python train.py --n_layer=12 --d_model=224 --n_experts=12 --experts_per_token=2 --d_expert=288 --d_shared_expert=0 --activation="tanh_gelu" --moe_layers=[0, 1, 2, 3, 4, 5, 6, 7, 8, 9, 10, 11] --router_score="softmax" --normalize_top_k=false --routed_scale=1.0 --balance_loss=0.00847 --balance_bias=false --init_std_router=0.0183 --lr_router=0.000431 --vocab_size=16384 --norm="layernorm" --norm_eps=1e-05 --tie_embeddings=true --optimizer="muon_variant" --lr=0.00381 --beta1=0.95 --grad_clip=2.0 --batch_tokens=[32768, 65536, 131072] --seq_len=512 --train_tokens=264800000 --steps=3549 --dataset="wikipedia_en"
Below are experts of layer 5 (counted from 0) of a mixture-of-experts language model. Rows are named router (the router's row for the expert), up (a neuron's input weights, with its number) and show model dimensions 0-223. Each number is 500 + 40 x the weight over its row's rms, rounded and kept within 0 to 999. Numbers have three digits each.
After each expert's rows: "mostly gets" lists some tokens that are sent to it at least half of the time; "comes after" lists some tokens at least twice as common just before its tokens as in all text. This comes from a sample of Wikipedia text that the model never trained on. Tokens count by the router's weight.

# expert 11
router:503534476505483494447481470479448520552474538534446484516424408533534471516474551520530495504527488485451502559511503460476475544469510504488493513545496499497494472439506452447456595525476569464444546510540502455430471543523480538503496539497456512452516578490463511485572545616448365503562506469441568503502447534509453523497473489525451494509544544506481518495517589551479473492483432475482493507536461522581508548523495511419548556530492515455529563552570536432475507540494444522511548495525467467454525514460467474505518491532478461548475475450573474547500604485465475496484470398520486559539571436532448484544515469498544476479482525451509500538388500492463457470524
up25:547515591507495491483467513542456429495415464520523445491436558507549462444500539498502506521566531478443464436529525533501376477535495564536504426498472479444436476520476485521486521446481471461479512376578572442537502543475454477488472492525516458493486549518555488517480545517509486511494510517493570504558553522471513565550517471476514543495485519441551493488514560481501518499490468509458505527526501484498508568492447547510479474534521495485509508547415471531462562518491479523579545485488495542512372442572487424472435522519463537548525514445572464553458470447486467473461537534528544626522469488523489412531490442435480505504493481471514512520439516441480486525517
up26:656499529485519575507501487557497506570526463539476508434548410499540478516482452490492444513447529495524496504465431520493516480541463505499522441520478473491558546545487487506523511520427506484561551503623480489531512536484491500470580553529523551480524527477534483459481492512435474429481476504508487467486552468502560528522493441507529574444507508486541502556490503540433414534444541475480480450560569489516511536528526579479492494520472528514532460496356524501439437514522519485526556535488537475540473475506487466537534509598543485552562447482501424537477459382485496452464499460487540495506514541495444556476555531510541474496522510533497528459493488516463507432565
up27:466532518473539404471518496561436541437480488488490494477548562488562522452457440587478506491507413564482533500551512500490484499522454522521525460573565447543574520535381492502475529560511528488496556539497396484503553523561493481574489433528471454481529536498535452507571579578514537522526498549476467403491530499464510523474516510468476464517447458539455479474535496512489502467554558579537454507549544521478462511521420473536486573468498547472538563488490518513517466460498467477515492520497450548443424533457567505496476492471488453480515493495571531491465549419517526486562482472501489505496435535532405527551487482476526456471551489447520566496510529433524513526473
mostly gets: " |\n\n", "″N", "°N", " Born", "°W", "″E"
comes after: "-", "\n", " |\n", "\n\n", "|", ")"

# expert 4
router:425451552511498523474464447501507512530582474572509484529560518495542517523530517543530475487474451531487561542519499527462515462560453500508508517492511464424482537458511493545480446436505465456508509517438496489532496463507491446576469483477526465543540508493525461532562494474505539484445489577535524476509507487514532541516607469444544517520487484455552505462504517496519476501457499522458516502489430560511520497408481508556455434508519536444537512478496559522583501525560467539457491524441512490508486509432496493517466564488441440436523500412574531467490480522536527538461550510562573556473312508474516485505538481463566563522526526410397523463526538513493554497535
up13:431562462520507423478428424536532526532440466547486476493481472431536485532451488498430548535521543553518534458529539496486511513498479490493499527548533513464564510519552480493513499541534461511500500494454528467552545456505503509477571573526439442504510442495499481492518520505521515519475527495499492557464468423471540522509479547508523496480541528484463472479442539477490476562490520574590453434449551460581434597524527505459432525518442539538491532518550550506422476526526457450481523438531581457549454518460507498526480426407541410516470577558511486526525497438531454584529591501451507474516494502499494536528492524563518500434455467490454550534475483448538413519513
up14:468490471478626463466473522519533521444611494498504460511405452518524502510490473503466480464548514527467484557514462435534474464459546521507489548430492531432494529533507502478506487463541525468455511578478407450474537518505491514475556458505571542520478490467532503508530437555473472455528516477540442502516568416501480473582529472545534502477558412546505451479468505559483484450420484485580506497476500556454524455530429495563480526518504503511508506489549507509445530528523474506529535501475535527542497503538478489476534582391535441587541475596451445454528514498600494543503526516510507544559498586481508476518502516499522453578550452454446513475494532527463500463527
up15:588451469515396503410551477529493456535475531495558452483506488530486459512560558488462524507486524493556503543493515543532516485353484518568467534484462501551494467490513565460484516517547505504524507473503495487507504473489465552479480506472437523504497527525546484467489503460582549485496504490491466565474447531535463538479481524513558482412457473511552507501479556528521473514443431584499515433485552501507559527521466545564522471522488445467510582510541539410461461537473492506500522531503551423512514484466461475487487470504513493525438504502492573561560439458468568422397526533493471491479634525437426486529499457417511503556492469517483484520449534540485467559506
mostly gets: " John", " him", " President", " George", " General", " David"
comes after: ".", " of", " the", " by", " and", ":"

# expert 0
router:482515596503518546468526534529472494591504542532541489522476519524478489531482545539420498510473578531538500502477496522491537512478485487572470476474568517506563474474520490438490492517532468538530463485512518508479489520492492451583515486553468518534523441501484455547443423573552537462519487519473485524488518562547458455443548567472458470506436508535485511499454506527559439519583440524478480503509504521548486534498507508531415474507543503499512527457484488469490568489577450460422506439414543460442587365453541465452501428434541555525477470466511417520525529499517523531502520491436483448501460452526418475483511544413488475497511495460457458524499558543530393460498
up13:473518500498465552453537462521469377475482496500530476455499541567527532468521509452553533474402496527505498437482514550506443523534494514463417502505498547543482453463544456483515509450506535510494429542556553531490494489496395448509469541524491467578416425462533482488557511508502534480504478445472500486537502521451447499529442446459432493437525444484591567470393453486559589494502584483464522571473553451424561446520484542512512554518476608483495508476472524515498520579502539526490493499515535483490530464510521568436470474470465539500516547474476525510525454469502495457452515491553605539501468534541500433482518491496452484515502451480507510420492462461498477490504
up14:522556531544462443553493506544480547514517542394507495537569513484510506521515544503466605498533480502547540510548485522535515488508483522519524557485490525350479521440484556495477530478468596475526520559483560546520472461486422512507494536440438527569506514479483473529502445494481522470443518490511539407476584462484525483447540533466586474533547458517551559465493496527510532483551512410601542445527477546484552552472535526541550499501498433514526533475470543511500465520455488477511491450494539527377512501464486470560478492516563515508488459478577524506524397486498548474473500472452481517447559478453450532505518474483439494512475487492545544450483530425463532508461
up15:510505500476498551550557443516476462439509506483494471520423446527419556399523499537496443527472522497518452459452447523458465507532517474484423455594496593487490434576523508494569520511500467596539562531526481517524456499493496515543463543506482451542474526534487452515458518495530502506507537574553449430584535496456510463529487542434565472460505531455472510548526532514543561445515597506524500517567521480483482501536509437498551550514576502441487514533506511492552501490498478483537484496618527463485540494449509541526448443474465491505548434494527448405481505509589519511460527390485500519487448497465539525507515524457483469487548422552531544458543527482477483503507
mostly gets: " time", " years", " year", "age", " season", "ions"
comes after: " the", " a", " The", "'s", " his", " first"

# expert 8
router:502510532562482511544507532519478504441474561450462520518504451481496489515549470517480516518548497405501528565522470459482594445480464457479507536538552425525558496535485426446519542543510439524480464449478555546509474518440463576464571587515479484482526480506463537476490547386429558544491512491545496574550516542525457543540452501454515516472541446497592514499497474537524556551462498569436454483494477510570497456510449513522515482457485506512516458443482477513528523424490512470554489509490476519474481521467468523521436544533492506461573526531447540490503453436522566509534528505537538480535454541444438426559496447437496473439498488451429504486453485561451399516454
up21:453464567512499498464446583516529494491534467506460570492518477523499473521526513492501456464448490576518548483427532520523501533562473441536561522530562618539500561524472533430436517512546506503512478563496488468518527518484541521528543489455471370495508503515489463503493502500545524498490521508484456469465510507493457524499472511557487545489491503470556416500475528492420476542519535548562564435441465516545508549500416501544451477466560471478477502478555525546485480515545461464506521448543482533529454518443557533510464478484419541494577462469517576523447480541600565507456555570540512533538445483504531548499562508545457495532482439539416475471427442491496557551551
up22:522499492500524471476575588546444442465542562568367602432489541510470478417539483460535482541539557495507532500516515488484434424519481497501500502541442520522505461487462517486581510541491511618522564485507535536539465479484499483483487474452453474454406514475489477466497531542490495487518460466449498522513504495545559359522505612465480492461516516432426574488505521473486623496563552530482427568434492500514461473537498478538456488482482489541512514494448496454549463505436506491518477464488529493507512453576513514490505476554525473503536519520538460464557453482455493508499508511498482478483532488435457501542525497467508423482505528491500511504419477460487555511481
up23:504527579500518453451547438550549469426492508555598587527442530509442513455513511558470495566484420472571432536510542505469523558487480443534478498502469508522447499399490438431490512499511494500464529426547507520489557491541497455513490513482501479521443477547504537535508437538497479373456526472468496455452549500494432442563509475528486519527531421483479461466486522482425435528481486463442537526504536521628498550553494486497478427526510532491517485508474542541607493551485498491567501511594519452504469487506529448473514494529581488515504488462482517511499480446500514555499517537443477435540540532521471556497483438543441530531481437501439517530484473478489498475493
mostly gets: "0", "1", "6", "9", "5", "4"
comes after: " ", "19", "20", "–", ".", " ("

# expert 3
router:584519484536515425553521465521505483481458520406500477527512455504479482450502490449463467506482487469500519392474501470501457506430521486455505481439412514534523473518409490581513537515460507512477520459453474559472522451468500563473510515502420500475466532506531503422533542410583528502546561474543471557538429501459566426515513527490511521512516508550467507537563485495500536550459542429541461536476547461470413493570537476463528567518520471476480444519482470452509477494588533551549521485575480506542459522567521527422518445485503487539503560557487578509457451519535500471531578477527470473481487547520564596481429442537463477496469520520507522483466475463470504541479
up16:426499508508491517527501504460485500560563534582526498368541562487463553497540486479521452521492546467436464542493510474545544467537528541427513524538513519399489516502496484293579513482485486504471572501522503482457488440494468492533497523561511547453484448493484511544501503481516553536545458460482468363478520523464483497460502448469508445477459497480483476518511491499391492520498478528481498480466483569480520454471520470457499442539442481471496499496494566473539525475508465432492555533525497535468524502499481431570539466511506456462567458463522507483511493452481462481507441517474508484473501369459467551473463505524464503549524475538494527402536529497500491486481
up17:507546477494493533530347565565464541536548485488515513483499449477489481581485458479456485473451488530465457452428431456531522501488455495444478505494470520518513427508546525520474390507517542481486485466535442457545524470476488418446509536500526553520480410589539457521529518537451443430524522483530549473503453495586512471474522604523521515522493555484480482534460512539439511523502475482518528446523545589510519481536456504483518531520530559541493467568520512530489461460506468509471490498520511483518493573477518583514535443488501436436504515541612470512433465556531488453468473501461475454510536511495515490479454534468517540463507504496519496470367489565554517521564
up18:490523519507525488457490459654524498447513505485500526493487516503439541515536633514517486482444460507532461475527459519504522525545525545548506471488469493425556445496456498551563516467446511498473545508543535569522491538487533504543551469533574471553493517489530510584519477508487513408370478503565493461545476446520495487490450526478481492430445514516482566545488523493497500511460469495493506439499493428488521429490517527418519565500516484500561446485556530511453475482514525548474512524565515481582481493508520566544500537496484530522522496580547466489500408534508483474532456464495456550544558414424548493534479581524500453524564459434494408481531475506553495506497
mostly gets: ".", "–", " .", "′", " ", ".,"
comes after: " |", "1", "|", ";", "2", "3"

# expert 2
router:533459455542523504516504498493446477485548441524482569504551487534528606491515471508588443463524484468458487559519467462514496446515505547483493505518549543548458545505552522536497464464508525469537481565502474538510517517521461504463479466499536519527502570496479466455466536485490568509437493498444496472450512414539555491578484473537532492525497564500546438549444456495485534528510487525545419531526551491427518509414405529517510452497476448509490486461569509547455444506442512470559479549520489463577427465474529577586446574519511445503432480478445444495567571480513532518434457485506492514453571571520483518490489482539379493446489520438553522484507468549488447515488
up16:525439496473500488506516524496444442586450512449494464560507501483425542503532567572587575478412567449530556518526471467458470463497521491569611482523509536457506471498541535500572511470502510504488485555495577507487530550516488460458492427507468433577454480490523412490433482567506461510499515530447433476476497507475467493542528492498568563513496497467485452422479438460448591568507533509500512567502507546532510433443557493507543446480511492435521480459540415542513472529609496500455504508470471580488489450457534465485533485503497528490519496537515555469510501497484527555533488433565465439506504473479477534495460476468469585504475552531481492438490547515492531492469
up17:487468500514432535543551500443550521456471566513426512508477518474509527489504511566430515519556522449513474511519476553438508519469483469549469525549595533504532502467524512387470487537486531406478529506425509583518496413573534463557471558455496521490484471509453495513510516541466492546457506597568488499503461534555465546464483551453400448476484516508452471461508541509519570501456560502464522441456500548564546471547482492501537496548429508464506472519472484518526490521472558446409541505538543512536490517508584562507455513473526505401425447494473512476493472472532468434488513576459502530509471540547542529474509537512543491502533461485462491496588529476598506512528
up18:500527533464511479507588509484441465529465468536551444547529499512495516459569458435439433529559498474471511512492487508541547506505490470465451517460510574436526512491507539511602553549470520536524547512478540532370495529455486507507482432593559424513496452522456474479467551529368490531518531487481510488544514507519509413496487569583495571521471524558472427469456519571503468562459530518506472481452486519483453481441465502527479477489485532416427463494508516501497498481503474467505496536527470500433543454479480526484447555540514481493462474543441509489483539526475514544547502490495483612508484481524472514472552551497443476474510418539522424448446474450508504421551
mostly gets: " United", " University", " States", " City", " National", " World"
comes after: " the", "20", " in", " of", "19", " United"